From a checkpoint of a small mixture-of-experts model trained on Wikipedia.
Training: a variant of SOAP for the experts, 296M tokens, 4511 steps.
Below are experts of layer 4 (counted from 0) of a mixture-of-experts language model. Rows are named router (the router's row for the expert), gate (a neuron's input weights, with its number), up (a neuron's input weights, with its number), down (a neuron's output weights, with its number) and show model dimensions 0-127. Each number is 128 + 32 x the weight over its row's rms, rounded and kept within 0 to 255. Numbers have three digits each.
After each expert's rows: a language model's description of what the expert responds to. This comes from a sample of Wikipedia text that the model never trained on.

# expert 6
router:166170162122079196065097153075131099125168097157165123140143075105140087095107131142109099082168163091093173173164099090104113188069084156172121120129109089136105117139141114079142154202162150111103149137161130161167092079177083165128100162111159107162174163099146159111186148164166168125101190079136134104115095087117149107102168154127146161126170124137109120118131083130084108121121
gate0:126110077103177140123114150098139118191125168117128139111154108148107097077139136122149073126167146158094162151068108159201127128119162151098105115101132171093133154092096152159153160134111104058122132101143137129143094097096123146107156072104096162072114152083192115149080119112127172108131098072120063071146186159112082138143171064098162085147078063120116181166144112173152125161105
up0:105156161110105159134148116169080114081134108140113129131123161155184138159080183103137119159127162052087148101038155144113167093136126131131157126167137117131115062134181111109130105082115057131124050166128096130119158162105117094144173114138108138176143117131112110120167064153121111171121128104093177182159091112186133106114068133139080146140133231119116114088075105165131114139119
down0:105130090125088119106136112194168163091106154130073183118142095089137115154110090148126151186173108139098068106140095111132121145086078118114198135153147122149155088102131143102076151110162150087153130085133146101138125096153060142129146177068092150139080109114184164125147120092095172075083100150151120117106128128103126150193165090137092038148143165090118161194081087151133152144143
Description: Name-initial capitals, family. Capital letter pieces starting proper names (R in Riley, P in Pitt), family suffix idae, kin words like father, mother.

# expert 39
router:175127119123104197088146173081183116147156078127121102105132103173117106130123120168119146122163149141135146170135130106110132163116110137127063123117159101123108090201160117114118183168144122091130177181149105197177117075146090168151110158106184067101100115151138116107138158156141114092127150112112145075162202125125117095179168179150224153128165106129090066123113121124113160186120
gate7:119098111162186110119137098096106129100137160153155123136144067105151134110167130186107111169148142145118117161109129088130142048068165130098163126171140122135136128132091049129173107096155114128113156133092138139121082103129197163129078102092095110160076150147109103122156132139177105188155043095181136171117122171127180132113126081091212117098135175115141208109096129173130120137161
up7:160074181104204110093129096148118184082148134171162139135138074051147088142082115192132107077074121161098162170177152116132122109138089145104110087147167163154147139127115055106118100129130096193139111123144158151145126134150191112155116136128118108150086080169126109130118138136134127141161095158169180122101124168153105087155135127171095171158106061114079111166110128182202143142141
down7:016144112117134149115115120136139158062126070107170180118139141131090082092161136105155135131132099091088044118160143139119184156153135168103156121149119107100056110200100117151132165105100103111129158128073150185163150123103085161170147170135131138159106151109198156102170180163154164138120113063112127121130121177124149118046134133080120143154132136165083136110146117158164121142136
Description: Mid-name sibilant pieces. Middle or final word pieces with a, as, us, ic, often in names or table entries, such as Bush, Hospitals, Wachusett, Hepatic, stems.

# expert 59
router:170191157142091167084050169085139101108180096146160109165141109119178106131132119110108109098128125114089127163180124138120136187095151156191130113146140106127105129116132162048167156157186114089106157123175125190195119080152097164095058168130129069193137161115144161130159127125166153167111166079113112083143121106136159109094170158109129145112160092140087092105153123139108096130165
gate19:130095131083120157169149127182163137151150116146161129124180140160106144192099168125137142135156158145165063105136057115107130143122163142103152091143085116099152136129109160108142102108148124148055153132195157110144166100201167103063173144122121139164070130152087148135101110093094186087154109156213147160090069105169151137133108102165102095150150129103062155091151168115094093103159
up19:115052147123090107155135170074108115127094101131148139136119107123145163115131123105126120128038089116104112180159114120189156136180144165130163139126146164126172163157096166124126123059143111209084149192089137112077154173106141151148146130165167140101163191128121137133141178099132150095106130124120184132143095119140154184133150120179107134105099041099185072165112090094131164136077
down19:159165229099114176117103109182129133063127106147121140094151125153140155074180123149138181122118064126088116084137107157206180142140130103111111159186156110150095077118155146145118134125184109089160127109138151139115094163153107166133114136094140120100117062129147206071094153173084140132149141108082189138155077171143162092121118165076184126140133114126080103129111140109090132115147
Description: Connectors and percent signs. Percent signs in population statistics, and conjunctions, commas and prepositions like and, against, without, for joining clauses or list items.

# expert 57
router:166155175119123176124172176132151101129171112079115124101090057124155092178102062127109099135154089071117126104164089105136103125103125172170175137140178108109066147122145125097170085110177103109157104142081090148171093114158093179095189145118147148158082094111086166111091196077167168137160168112108105159117166117172104069138129152126115143155112126138097153136126140183079111091109
gate2:148172169198149133103095156106128141132164142132116087133105189106153139100207214128119173098177104113096202153165102103123115154086100125124101114120113077122115105140100092146107170168145084066126149149187083087128058100148125138140126126160156152094131161062115073097103131126134039162167099141143123135168122080120121139173121108077132120124129125150150111064155128134138137164085
up2:145127109089132130082154068067098184103138141105132171046135113148068160129086070091162110150108193160175050104089117130096105080183114157120139142136066143145156064139161202099132126092106115144090098094102155146117148130087120186126107087129164157130154141107151124129129090108127147109061110142128163148070133161144122129130144099139129042148131148110148104125100137157113172087112
down2:176119135121110109198101124155144160151150134084153130186180150171149133152099117118188100158139104105138149135148111136163139094104137083190088090118103116188096122140131096121111189121121120203173153164204175100138147108125083109154118096131123134112094148098117150057073165104142115128171114114153174108091102089115152166201087131114071169194081110100143113093167144077133132127095
Description: Year final digits. Last digit of years after pieces like 197, 201, 202, as in (1971), 2005 Masters, plus century and census.

# expert 61
router:126126171113107124101138172145151116193075107105169102118130094183147116123159177090202174098162138145129165115109126089113158095091129155141071122046190104109082156139151134125135144163130147069106135169144112188144086129138101122109081146178151076108109077121137102078172072080112111144096139115172146081141146098161148088105152153152159152088144098179110074172098094080146123154137
gate0:118100126073139164176154136159144090165132141149157129126128106133082124175115147149119091128138150139117140148142103133133152116045064132105062086125121112143124112150082134164099107072168130091158124153116154117110115124139165098076131094117158215121190143119089105140217119145068146060177141093133164133142087115187119182101120068133103147108166068115155166122186130128146150195150
up0:161088113155167183147129147153056150121069145158132101102110132139147140099132122083134138141161119105209105126133118155169103111103152143102179133110174139124159073157117145083156098150100142135142092124122133130111078137152121125182078052060166136145061108141143136189126081201112174163067138109103127092151080064131127157106179116115132097148139110055125135090109172083134103089114
down0:144165159115134116126169121140120040125152147079102136103121110112152068142130101141103083124133208124150109121085158143166115210099139160108101087104148140104139156150128159111085077134129093130128189091141165149185061142159175062133098153113097098100132150158156083087153163101107145150139069092105150144101101133160105124031116118120103094156142077082144124166164174151122164118091
Description: Determiners before nouns. The article "the", plus The, their, his, its, 's, starting noun phrases after of, and, or commas.

# expert 26
router:139080166144119143057161082135096092122116117181134091135161119154168153136117120085108126093195064136105103145177094154133096109128094115140061136131080085115086128161147141135136161115171085095085108147171151153117108089196074098136127165074161173166133116053158140085153065138148070121123149138130096129190132157135129123135128125071145108107139108187165082180122152147160169118098
gate51:116122147118098130108122094093100107100117152110086137091157126100134134097194128132132196167173085048162091136070066097144175132118186130096169142119103110163125125115119094111111103117082145108161146120157215160051088168150097157091136103098114117114126129176099137104089094140174097101155110146146109204115148167189167076173122142133165146112173122099134196127134130128152180127118
up51:179100168109145105111083101112045104088087140216140116093125120145102132111170161129158134133120118142068126119085073155166166150129176157124164164087134135170140145175099064115162125147105162118100176126151203111058129187158098167092171113128142146098173113108136118162069115159163087143134099114131179152068143167100155129163137130145111124111156121192084142152074127127155107107126
down51:141100063164102164169166136081178133125093080120066180167094079137131129151123110164118119113133095103125115160182196142117085141163138105152105103131171182163131184114143133115141122158084129142107147106136117128208124126153146063123136139188125133142085155101123117115119106101057181145057106087119079153099089098124089099121145067139166093111097119135214103100077124115158128104115
Description: Sentence-ending periods. Periods ending a sentence or following an initial, and sentence-opening The, as in Brown., E. Lockhart, The 1979–80.

# expert 62
router:185165117148115141100121156098182106176141117130126089106113125152178196147156136157120179106155137082075130118117108163067117128065111120149131140114186113119114155175172169118132139190118141078125170085125143171174179071125083166143115144175127162129155119095115162112197110107156114128079139179144130086094089085161175095149149157113132114077123092066100142186177180113101136148128
gate0:148129097159116139098142183134128106095117127127121126153051157102152179109108159088091130128118143105080105098094132136109135173100163128111184118065161131086166119098190143171135153096114096133124138109091136173123114183142169070149027109163104139126087120095134170119102120111049113132129120116124090111120125128205088085093181149183053104114146186136109158091120095102176118095111
up0:119147089139100133120123138141114096118074094181095165098141132199079125078178052109206089106097165139171160194168121142143139167188131089160102165143122129137118168125122142076140165109147160116130172110105045127137145128124162094111097113184125051171131153121109113092086095150182132102146133118087172147128131137109161124091152143113104098187109139115130117151118147163193190112151
down0:123116136185163078176150114163178133150180130124172099162119091125202180181095167129160142113116099123120157139114151107060122162114108143099113109097125049101112089132151133124091144174139147151149113068082090183097152156147117157124173150148105143045141163089171156167148092134095118114110131156152083142109104101193101129149109151140118082042131169082111124117117154107098115067116
Description: Nationality and occupation words. Nationality suffixes and occupation words in biography lead lines, such as Ukrain-ian footballer, American, British, politician, professional.

# expert 50
router:138123152140088140095101155104142146143169143152122055074127118106104165160064086105144129137160136106173190151150130103169083187128093140091103130128113155131155150131157130084182128114077182164113127141129057093178087149115185172197148133138142165116104141109158094128155134110158115096081106110113074123131121143125080080098144162105102071144153133094107071141062183098183123085080
gate0:115078146152132044104174118080092129125207143073114122159101120169121140140126182121084163147125062220126110149117114106136151159198144153152153127151107155170119084089118073145110121149104154119121145128054075125113119111112161166150143163119115141168129174199139135156121124122132144151167135130105176185136161098062064171127147166104141149171147161123144111141143140204118144129134
up0:088125157157154152169117144187105115156150110130121126104151200136160135069110136143063105136139172080099124171191132160099119118092118126116138100071114109103108140133119165161120115124131114111162094128200145170136098146108081147091102131196143055080122169095114140103157177125068111154191111083149092119139115149134120044138184075161106088142144130126071185128145140063119100139158
down0:104147125090145202121094160149123144121145181171146134119177125156117042173143128159120144172129118128122103061216200117144145123082201102117087145152135126156135149143121084154120130151162126127099154148173142168161181162171146161154107193125112178153114137139097105138090092089111065127141159129145173091098128121090123154188101152151098101201116122165152105133122138169112125145064
Description: Foreign name pieces. Pieces of Slavic, Turkish and Central European names, especially z, š, č, ö, as in Öz-bey, Gündüz, Vlad-im-ir, Kor-č-ula.

# expert 30
router:086088091147111197106126150139180113122116094104180154149153129082117153171186166117122111091138124136089134182117144119178155182148084156136100153128157129164113154170152138176123134194138109092049114125146088197110162106147117143093084133093140115160135149155209144139094140132090112126167136094083117079133103054148140090084153190163173110087094099152133128133157183089124108160126
gate0:069114134106143150144080086118129129141086126124152127141157111092147106139100096128165188075137157124151107124116141101139031110093109105119118166082107190132075128116095174174139150097126154088123097101153099111152179130154157174115132170145148114080186118069129144174090090165085146129163115133041181065078116130064146103114143149126113093119107132115084110072112098059124093153130
up0:172150161116122099163142186161098148134172179134167136127088123142101144102153157047071093157111157161138167128151064121125161054159160099100147133158101093142160156153209114049145125148095133116143161141134138123107067176169087126138132099112110156143151161153057144127114138059140128129103124104111108228154131118179107154171112153126168125061151123148153123134136162154112144139156
down0:065139171177146135130172177192177086125132110123075166103104201112122084111069131111094134162167129108104129121154096107132077160122160115137145123154199132079155145113121136116150122113111177180147168070113141105112105162137117126096103161121149149140130129162127096090115071150119143080121160194146112093100158087119115142132070171099144197095119089175113101103122184192184127093089
Description: Agent and transfer prepositions. Prepositions after passive verbs or in sports transactions, chiefly by, also to, from, with: written by, drafted by, traded to.

# expert 13
router:169152148155079181083067151085132119145183097141156107149104070104180095162107109106099124062111139135111161145172117092129088199114092163154078150109108097125112146112143103083099183147180131077122168110177121163164123056135092109123070176137177117170141190106093153106178142175171100148105168103133127101147101107122118094121198133105102169109170144145152102110136151124130113143114
gate2:076112170068193065113172047141097146117151130092120141127130123101131162107126100132146140069089150096135164089085135153115094119154102141092141123037131191174093178109162150127130141175173200155091159103158132175050160134186156164156122103141136119136146140131110197163096158118140085105089079109127104103129135143105149117145148138119170119090137142149127118118156180120111143083166
up2:094113112090129158112107139135126099090054131137122182107086112074109154146145102147056190132116116090129169141099112108115105128157134102090105166087152174143079113157158152094135164125112132090113207138128115098141130090051079177117119092090094098112127144091144087126139060124104114135100117170098151135139103075173045154158177072114150124105151170080099134139138134117085093064087
down2:077128127146108183120160129132167136118169137117102116140109093152199065110080109125112110188167082178148084092130115128145108061121137174165120047166153141118113179145068155163128112104116113121134120130124132114051147144140099131152192192152093155114104166211130116161146132143105137149111125163132148135165107116089146109093098083092093168132089130089161182137079138112172102057105
Description: Thousands commas, century digits. Commas inside large numbers in population or vote tables, and year prefixes like 196, 199, 201 opening date ranges.

# expert 18
router:153163145121094117111120153121149121095168097111153093130102104171148102175132107098052112048161169072094134138128152163052133121176137178182125158150104090158101142161159151129068143142092109068156162055116086174192175091182105124103136149130126113146139127138055118104158155131150113153144121092173084147143114110145155120136166071115115075096135126093136075162160138124078134095120
gate7:077081093064137086196158128162113099117135151144081164201120133132113128198092137119104132136103105133086078209116128162147119156206143184171106146138099085115135182120132146133096128186121109123159123161094115194099148116131153114113150089111092144102136127131115144107114138095110111057111133076100065165115144134111160125153140104156112143136110196109143206198118101132150158096110
up7:150168143111171122173112157081150177106107173064155119138100130109091120124145165135181064096161153114135067134120098121139148102160135138159133111149123109078162214205111101153192105116155129166090134124190127093106108143115097126065158116145099116119154178120080137116182133105120151127117113139084117160107172105112100079109127145094076105101074041128136128054093139152113172146119
down7:079140110124085135095168090152119092128109079149134139056041135109114091143089101145050098111178126107168120129164113110090077103127077085118161119073115135158132174121181157139109135118115149092155120090131138111148133111162123202073142145191163157205082132097101160077120101084167121103106091112077112075177117108107127103139097173150142137115109150158085097135112168113125172111139
Description: Adjective and demonym pieces. Adjectives and adjective-forming word endings like -ary, -ical, -ial, -ern, especially central before place names, as in central Turkey, Official.

# expert 14
router:188149137079100133110079119153164137090172085147125113152123116091173118135152125148105081084114174071074147116105092131098185139054138192136133140081160095113151178175177119158161146103106128119156096189160099192120122068135101178089120152074123071125182151138122142177137113165140115101085144088120153132125150117107166126124159138089156123072184124108112149102171106181128087124167
gate0:086138143099105102132175078166163113136119091179190103101059137163151178136086144086156136102074120121105110065125106152097194151173108170131125109124154157092152151148102178219183144138134115131118079116161115121139168121140098101181130145180094125129133146098138099149080090107174033114163109089141112138096108116077142117131149151117145137109097160166125167111062099099074124110125
up0:157114178104125041150104146126121169138144134227122092111095157131131085129066143126113171109075169147132140102117151155090202115107154138142117107134107145118107128131157107141132202136126083110101117118147124107124142090132086091125120159099100114090109114174137131140118155078139050092133206098090044108112120209120159135120082100172118139129136152152088150110072062112140168145146
down0:127147071163105115091158093086097113087190199085144125108132134131134118167124126149131153115104118154107141160058149103150062111135122106144110116120101085106117090154077132122059136119134109134102171106128088186106129110092127133132097056146143139069165107200143126152163147102078140188118050162150142103131159163171123113166128139112132135100180088119121064079197154176164084124145
Description: Adverb and word endings. Adverb suffixes finishing a word, such as high-ly, heav-ily, -ively, -ically, plus degree words like very and least.

# expert 58
router:178109153128115182118179113071130179091142122127165098137109121113120104106132127105104105111161174141061167128161158087129103169084080185158075116097172141087137171082179082117073144168155163091150168104123096145109096182137121188097077109100105119126173101106115182160159149115204131126110147067108187141142130139156129121144146140114131090160100191172100084122101154157088112160123
gate0:160132141129144161113101044126173096069171088155160114179091147095176129149122114089130110144120129128151083133178159111126151112132114140157087122129098170055110059148139076023162133150144231128095148145123153131157126159159104099120136125095074126123177144156123135102146124112112076103122121062102107161105144166146181156147068186149117149160154103105146128140157078121122151144148
up0:159122099127167103114085093099193119105126131170112151095122104052177099117148084143143094138132124135125133113162163121091173101085118069067070100172118136037116129180106124040121183153100121100117161114144115142100141174167129107129117099120097107159154116098145128100112097100200082140113105154158110173149132155138136211173113121191137172135114104121148106136101095102162108093074
down0:074149171075077127121160138164098148135134115121099136157147166168114102088139157147104131148166165155147110191118109130145098196207120114125142134159180127133099120153159150130129050171138109175115117092104080178128085069111121077073154151075156142133143122132078157118115192130110130156120094077118130087095175070125141078142121172052142104074150093124110163103145151145116133148185
Description: Commas and line breaks. Commas and single line breaks after names, places and dates in lists, definitions and headings, like Edinburgh, Scotland or Gorham, 1881.

# expert 63
router:119113153113078119149132162115150119129167124113163086110142151124202099135159134110119105100109139103072109144120123100117129132137058139105169110146158128140122114187168160115147113143205158123129135048172072139165095112157151160134090161081154159119189190127151176096179108109203124150115144073106100084085154171081102091137168134073153121088160163171065120112102104156151132092174
gate0:083168128113194145138159180139089151107158108145130135154168098138134177166137064188106124151132156111115116118126146120151135156162130126124154118105196145161143100100118125191136121142149129082107184210045106162151081147092225116127110175096196167105133144138143122092111057138106099068167144129101087102102153151125101128153122098117139090130163189127146085151113137136166111170107
up0:165180052181123129130119158115108062105120124171096146118057136143120134111107149111127161117155116179127105135130205131169095082129167129144157173140109132111087165132101157077126114139135185161157058056132102080117093087088064117123151131123130091110121169120061142131148143107072137115090195095142129147144100083158097093131136119163159160115061154125095088118117148162073115155171
down0:103110148124089149114171137134123139181118143200145156200137159124113153129151180160117120175138163099175105123100090130128171128144164129108149112077101154117150125118190026200055117087098119129090127140136098136164132130132085122211150176145159098122117135149161096155101052122126159095137108120036122174111164136096165174151147109135147157140128122138144102144136127166141089181095
Description: Place-name endings. Final pieces of place and organization names, such as Ealing, Athens, Mountains, Plaid, Among, plus United in United States and Town.

# expert 52
router:164122176125084116085108141148154123117099103177140124097141140159154124168110082100118128070143175143081117154131113107126100161166135130127118072169149091141141126129106111121081049127175174163176144102150088087123078112143173203162135118097086115097111159133047135145177143146120164095085092178158066103178147106158108111187135105113166104096196134108075099149143129105149072154157
gate0:170101142166068129151082129118148142170107157135108153140178118093124119151142073097121136113198175102073126096139138138125190140131205153099152104077067183162141115053119111133142191146090108176188155080131099115127128107120150087160114101146175183121161113114184104113109217109162168117147121078161117130121166140112160135131126118163133158125165134164148188125147132169184131148119
up0:102105150101093124087168055080112120126101156120116154086103132144073173132174087171093043086145130084148129103138107137050169129128179162154216119155107115142118093127113085161147136114126106151180120137085141129076159129148127162140114116105156082123081142153106141077107181132153172096162101139141180192155164171140066124114113087169151122152121168168110116117129138178156107163133
down0:113137136109104103106092091184110158159196138115106179224140166179177135137164098112202169136111077133141168153116123191137080115208132125139110111166086117131212137153181101158138139162133114086142168135223100160082130138109165144133121185131163123106093110119123104104161108100138132116100149159140136132087157077163115154102141188112125104091133145130083127113121121127128122081103
Description: Mid-name word pieces. Inner pieces of European personal and place names, often Hungarian, French or Italian, like Fer-enc, Vi-enn-ese, Ri-oc-aud, Ric-c-ards.

# expert 16
router:164101081117092169122124125071168109096176171173130089136097063154174070149170107105078119118212174137095155186197078128133052134104141122151107108171130084122127135138186148132100104179149143119090145132121110145132151139141087122125119146093149118123139146145130124062142153081190146109055158128120139117137149122173069090100139106089158138113186133114085150125112105141117145101063
gate7:133140125161148123193088148099132099149090121121151166141140137166163090196115107084142126111161151173115136122090129078115129126173101094181157098117107174141151107120118131215124161130174114148113132097163077172164147099068172077163130226107167113146120129074124121158129116168123112111181087148197124095077155177114138147115181101115137114102094165146140088155157121176121112081184
up7:084186116171131137124151114167130146059088161073081119176078127143125123122163150157106122118112163146160096142143203071169131090115165134162084111131078090090139157131159148132101104101110185106159132125145090112082117165078146126150051096157194105166069177088111186123123078197156131134147115159162155158169156130162140126081086135137084138138145140125146154142146087153142106081121
down7:091091144103138164110087114138156135134104129095124088125142111248061079192144188068138152166077133111084182133116062111126118193144089096134163122128173174153128080100118148099130154134114088123113126150123152179127095153132148132081148093164182132137137110173115104150180208140148144107154143123148142100132171125084141140146139114148155140104137166136036128144161147118171132150135
Description: Name-internal word pieces. Middle pieces inside proper names and rarer words, often an or a, as in Ist-an-bul, bot-an-ist, Cl-in-ton, Campign-a.

# expert 15
router:144120156129089116091203160112119120162100139133118082150080134209139112127124083145120187182129118204115153136134102131121138112068111144108162165125143042154098078190156101147140134095112114134137203109134138113151168109123068146179124152132133106065150170167098153159167094163122077119145084172162077104087095090139171083145126122169136140095108084096135103121108061109136111130132
gate1:068099136163175063166123072108109151120121126179094106152159144130127079144106172151097117112167059125172118095103137143160145150135152143119081105168185142151152092072167090061102145112061169130122149168107138150145123135158117092141096081163189100101144084114114135171131180133118123077177122132090141078133096144162139093055101150079139157122106130079164081169109165135137140103082
up1:142157149116131144098126142106172107132188058156118082149095130150179116126166171172148175137152172092161135124158106132112147119111140131106156109126069129115091174147058108170074099086110161154149122119112110110186099095141111115033134176170090154173124150120140120131100032112067137160171069103074097113168128109112125097083111132134161144117149170114126097097135147079141149176085
down1:118120105153171119116198164135141137153118118110142150113130189097138116101101167129165172124135107130143097096153186164140161182139127150125133183148174183110102142128182134186123127134165113104147126080075105126129149078088166137080173201146127105057177140186162121076153158105076120106180156117159175119142176082189116148105116165118070087155169132166138130133091067088114133147137
Description: Word-initial stems in prose. First word pieces of lowercase words in biographical prose, such as ins(urance), dem, prom, col(umn), collabor(ated), and the e in man-e-uver.

# expert 7
router:121143137113109156113057159135115135104152139156150101193160142098141142166091129157127116144162223094117128154102161079154155095125085168142150156178116074098100141128173088094104159151221129126106102103107101173127077072133102103169095159101109093121203208100159170132175177103144151137079136112107150121165102095137152130132165133144099111121102087137139147120085078095167114145089
gate2:173122145117078162187141110152116069106163134076130104177099117167135086153116137111115192144126122142123126096114197141212125075173135163081055153110127152095124136127114100117122146148127161139122096087113096127042224188134090159095136117141161106129117110139056170106110173073128138129118108075142153151142097051112115106138140173110109130088136125158112149085156117131113112098152
up2:142122107150141144100147192103106117116135166122153105132120098082164106162035135158145119177151064087183127176154173077202114115151143131135069164106134157073147115101113120130127090139180160111113094156107044141101170163127135164157142085147145075165125143090074121149148094116110138108180072103137099125140107052093123108162187114123079119133137136159117114097088092181133124098140
down2:143092074109177140138166129177151132095186089079139162085100116143059124184126142161126067106144120154105114065105122154165131211103180058117116117137117106109147109080109157136140089127107072108141122142085136151163069107157180135137140138119172130122113090133206156139180130100108167166042120125110118097142111205137111114150134130167128087131175121137082109120151142166163157134115
Description: Copula and auxiliaries. Forms of be and related auxiliaries after a subject, especially "It was", "It is found", were, been, became, would.

# expert 1
router:136154132124108175105183164107164120122073130135081112112154094153140189107101139168104124177114157095147177184147107153158117087113082142104136160082142173082075148125181077124130130175160136189115145114107185088152103167139170131176118156061154143097091155100188156153098140151100129086148125084137114094141135129089050102109129144158108119180161144107123138072064108089189123155124
gate0:148121138098144177149105136085103104122095084085119137132128178163057142145074146112120128088133097118167133102169138120069088117220114098145127188158091136138172164117157139082110141128105101153131161165131079132140104086096162117069133175137122109151163095092066112141174187116156199133120181152067120065084109101079119126144121136144096156144135138133093195165128074095120166116109
up0:091131149107128144118124083157143132108103100064139129149159159092125123140078121141119134103123167113150107137145122150115126142150178163138173146104068097114163115120140181184141094144148095093087074154112130095139082111093172147179083153113104086216100146164167137169124135102135114067107137111126162091138072118139161085069216088110078098151209144139100135185164141169187141110152
down0:055103146137126098113124173148163173182160169141162136158124085129158155079102169109176114124155119117137081137136055105125167186130123090101070101057093083124148107091150093146069191147173130108142130167141174174172103133087077102136151182148111194138167140155164152136088157106091109089138105158138137126128127106121077096091137117119141142155086116124145171088101062120155119162165
Description: Foreign name syllables. Mid-word pieces of non-English personal and place names after a capital initial, such as Lle(wellyn), F-ey-enoord, W-ł-adysław, N-ich-olson.

# expert 45
router:194161167108103129105140148154139098126067132109091099117098069147112138192152107156110148133194165101123133148131140132128100143150106155120101148162112111048169116184155134126107069165145155188107089132144099107138069104124178167161127117107179113135188156141148125106186094117126157126057141104062095096171190145148113134124149131082155118086147201105116071154159126139155077131092
gate0:087133147087150096157125159157077145179070183118149130152170115122113080098146131100066084161123143086118073128166178135101176109094126102155148121077135180118099118155161126167136198141089137176130114157070127123162189125120173101158134142101155086098194153118139155162085144096056116083090156122094160138160134108147145134124170164103136159121165136138089075182132148191132099104168
up0:100155095163121126159134138176155112117144173099177155139111122177171148079112105204148169137095080150140095150123116161135139091082126161130093091146163140107122088147097119088141147113159091105177105132081123150137110099079107114092144166138195170141129118175155153059168133207106103143092175168118145143084112125212117174144150090122143194093080140149136076118180116134141106142189
down0:069087152148152128102110112137083153073065119182116116095172087087093127225128089086107124128171123097110087125161152121143132159158118089181184100132138097156106161080149130151136175122104179093117108079155143118075096123124161122128134152158102144082176145135163134149123124094149160143150100089147111124111172129068132106150174103103145167104078149070139154114037127150183101126176
Description: Personal names. Common English first names like John, George, William, and surname endings like Steinbeck, Nelson, Kenny, Bell in lists and prose.

# expert 9
router:156171178170131133096201171132149129137080095129108097102162148147157121131129180157137092079185191140128105166131129091146112185195111173157163136137106100049103111147161071133110161220160135158162165095138099127159129109178086166120126169096154160174143134118134165066101106139088155117111177134101079147151132122198097125136146122138129142121146088163132135104130149160153163184135
gate1:089147112080071107079131188089151109138125120166098088200083127143119138117112120219161148094143121111101165105132150137099167162098103058138143149159127150109105132124090117137178108147099083056110130115091084099127163133130141134180151129129118139091109129086170166110118128144174120094163130054094131117197179079143112093066120169116101139135094155095136139147147180136151050163160
up1:096078163147154109210093157121158122112149071127153064146115131146130159146155138061083102129170152104101166078094167151143101145131162087215171091164130081116106164104186166164105137139146149116183123129160159092119148109160177153042124114092083150124101123124131156137128129113108176108172134163167114139108127140119120151120071129109113129175161069153124146179128185126148145063151
down1:088129143167145161121183123150159101137088085124072089173124125109148135147141106143132189104105103125125102174045093117134154075158104160159128059115138077137125112118128161108105101171086157094079120123138153170134159098162132131098146152112122129137106053121172124166101124168182165188095195169116071116179149149146164120113133089161148142157107082189109133076172119102071084097109
Description: Wiki markup and tables. Section heading equals signs, table pipe characters at line starts, and taxobox field names like Genus, Species, Synonyms after list or table lines.

# expert 5
router:121110136126107112068182141082158112150190094118099119092160076184165082117125108137145082117071181125131153110170087118113119136118103160137162161157172122125154130187136180123127145094147115154143105144152025128150112169149141167143145103198139175154139137098091126131132132221191112117084071094148176119150133133121136121084180126070137109122162172131181131157079139121142111169133
gate2:194182133128132145108110097108072105095136105092102144131096092101056135188176126091114053131144112156148188111137070124125115135172141100103129162144099122160166148143145109162085113117079096116167145143126160117095173119134157187087099132124111190102130167032151162094127100085126137157099140091111155101165146129099120140121117158111130175163105176124144087154131060180125115045130
up2:038130142151116108122120179160161114200132199114118151080125104076128132152136103074149132170182132116035151126158135146130157069156116165147139129115150158187099109101130082147105171149153184156123107152135183168150116186178111149116165168146158133143137132116097135181107157112136164126142145165111174174114080136144174112143107070088108074116145126147157147160165138113154072146175
down2:164189151127156104145131123153130044138149087140144152100124111115156087103168137099080181112091104096117084111133085172086107113167096160081149109166041129132161117193141119081145090094165092111119209144121122111123195151178138133132190128107132186128160147146187155093140152129087147166144117110080130134140151119179094134194103162162116162153092110091114161118080137166124117116105
Description: Vowel-heavy name syllables. Short mid-word syllables inside foreign proper names and place names, such as Naz-are-th, Guad-al-upe, Kashy-ap.

# expert 24
router:135125126107088088079115129082170167099176131146124126129121105110139097144158126123102086108204127141094157176140097164089131111102095130133110144110151093163174076145158169150149171146088037075137151154137111138185130151164081165123109152148169096152160136137089077122145107079148095151127138137181115112095146122133164099166166141074161129097102096155066116155158093163008152126134
gate2:198130159120165104123159152138051096141080157175118106097107167121146114146093127075157121113105146085127150162167153122184158118115185123160091138050150135126129134141164126167124100163175084159155115146116174176069152159105076159127126087181127163094104126135091119100161154179183106125167194116160098159161093170171145149118118125109156163077105083135152149083075125117167151092104
up2:178108060128140108084101153124076105138122167102144135116149137167110157126118146127130110117124102095105184160128120156136121136106141118175086130088150173124127143138197144108166125130130134102122076142106187165107143147102094230125116154174138110120091143140133085176160213112182116163217182108192121101125068097136150198112080156101132092085097079161140138148087126124146158119119
down2:082105150172135137113170107205193127171130077075151142103127102153119123095145131129160102122113122150098149165149132169096094055109096193131100124065142141124101113157136135122149237078135131122124100137137125140144125126120157075081175165129138119143141109116122089072133072107137170195089153087122090130153144085134147134153122096106099070109158120130101102216154165166143093150082
Description: Mid-word noun suffixes. Closing syllables of common nouns split into pieces, such as telephone, passage, chromosome, conversion, investigator, percentage.

# expert 33
router:085180160138087143095114147111187079122092085146116071104150122154141119162145188075125082151085163101068135152171149165100120123137066192135108108120121109129115179166179120094127120171154105177108115080149119128124075072142163180126102152083142150125205151075168198165157124174134145116104095115137104083111138143132086104098127138102089094141170160095118113143137132108074173102103
gate0:110099172144138106128078144113140139097140106131132137157141158131055088121137147120041111088112093094100125099104167145115135139054103079131157099101088157136130141156153123061132053178136121102131128110091091156141146111095116095151131212139092130121142203110058141099133138096178074169129163149164114161114137109132101184134102136061093105137169112164149181167072169125109111083125
up0:037150177080154120101095123092127099058110102135075109135123085137113100126088103137069186094109124080095114095137136130137199125039128090185145102116099127133136115091149136205140111156097149132152077135128181150183161103114112121180069141133138115113154130111096161153084082129175142109128114183092096102173180162139121144158161110082162107134130140123161173130097151116109144105155
down0:140154141114154134112156150155105096177147161088172073159082130095132090121142111118130109061161081109225170221074141087083123123204176101151093091128107098134077084148147111171149121069113109119103200132156133168103087144136101162119099100133159100108131107189128138113142155164129135131078097131141099130159151093109128138103135118086148104080150083140167099193107108123104132118153
Description: Name-ending syllables. Closing syllables of proper names, often -or, -er, -ist, -ar, as in Labor in election tables, Amsterdam, Roger, Voyager, Husqvarna.

# expert 41
router:146104205191095187096142096122164160161140136180084108138171148129163140135166074176149139081167126143092180157140143087103137193104092147134082171117133107050132159127151151135101136163142115136078093082135102142102065119154122178106114119139104139163144125128203165138143095116154137168079151110093137126141106115190141080178145107109142096074143151162122087121096167148148074147078
gate35:097081152106159152111139125118170106158122089072143133106102151069097115138093073131137083071069099125138168132126116075149104075068176160090108117079082159126108101114155073179133145095125102114105119129127190165162108146146185100115132075114166118126092144139118159164142099127170200172173175105145112150157081128124078131190170128150105129202071097104112139120116176120107113153114
up35:137140125110136167145110109116155107136150151153098114141120106116113095115041076145175074084079158080157137093138139101133114088119153109169172127050078143148140144109088147114097144166106057121131150099173187148120183130133176157111103119170120128134086151138120179102146118142130156149162207142150081147144108135107098106173131087157102103141086061159107147105060160075182060107121
down35:139123124125068091105166123100113122120073117089111096076107138128097124091184159085111131118166149110121128146158070111077101148148126101117114095152141181205111092193186127146165124071086134124142138172145179090118114100093065146150163166129111106110126150157119121134074161145109087119099090135135114052122157114119080127129145125135151125040197148111183104148074138130133179124054
Description: List-item separators. Dashes starting cast and track list lines after a line break, plus the and, comma, en dash and as linking names to roles.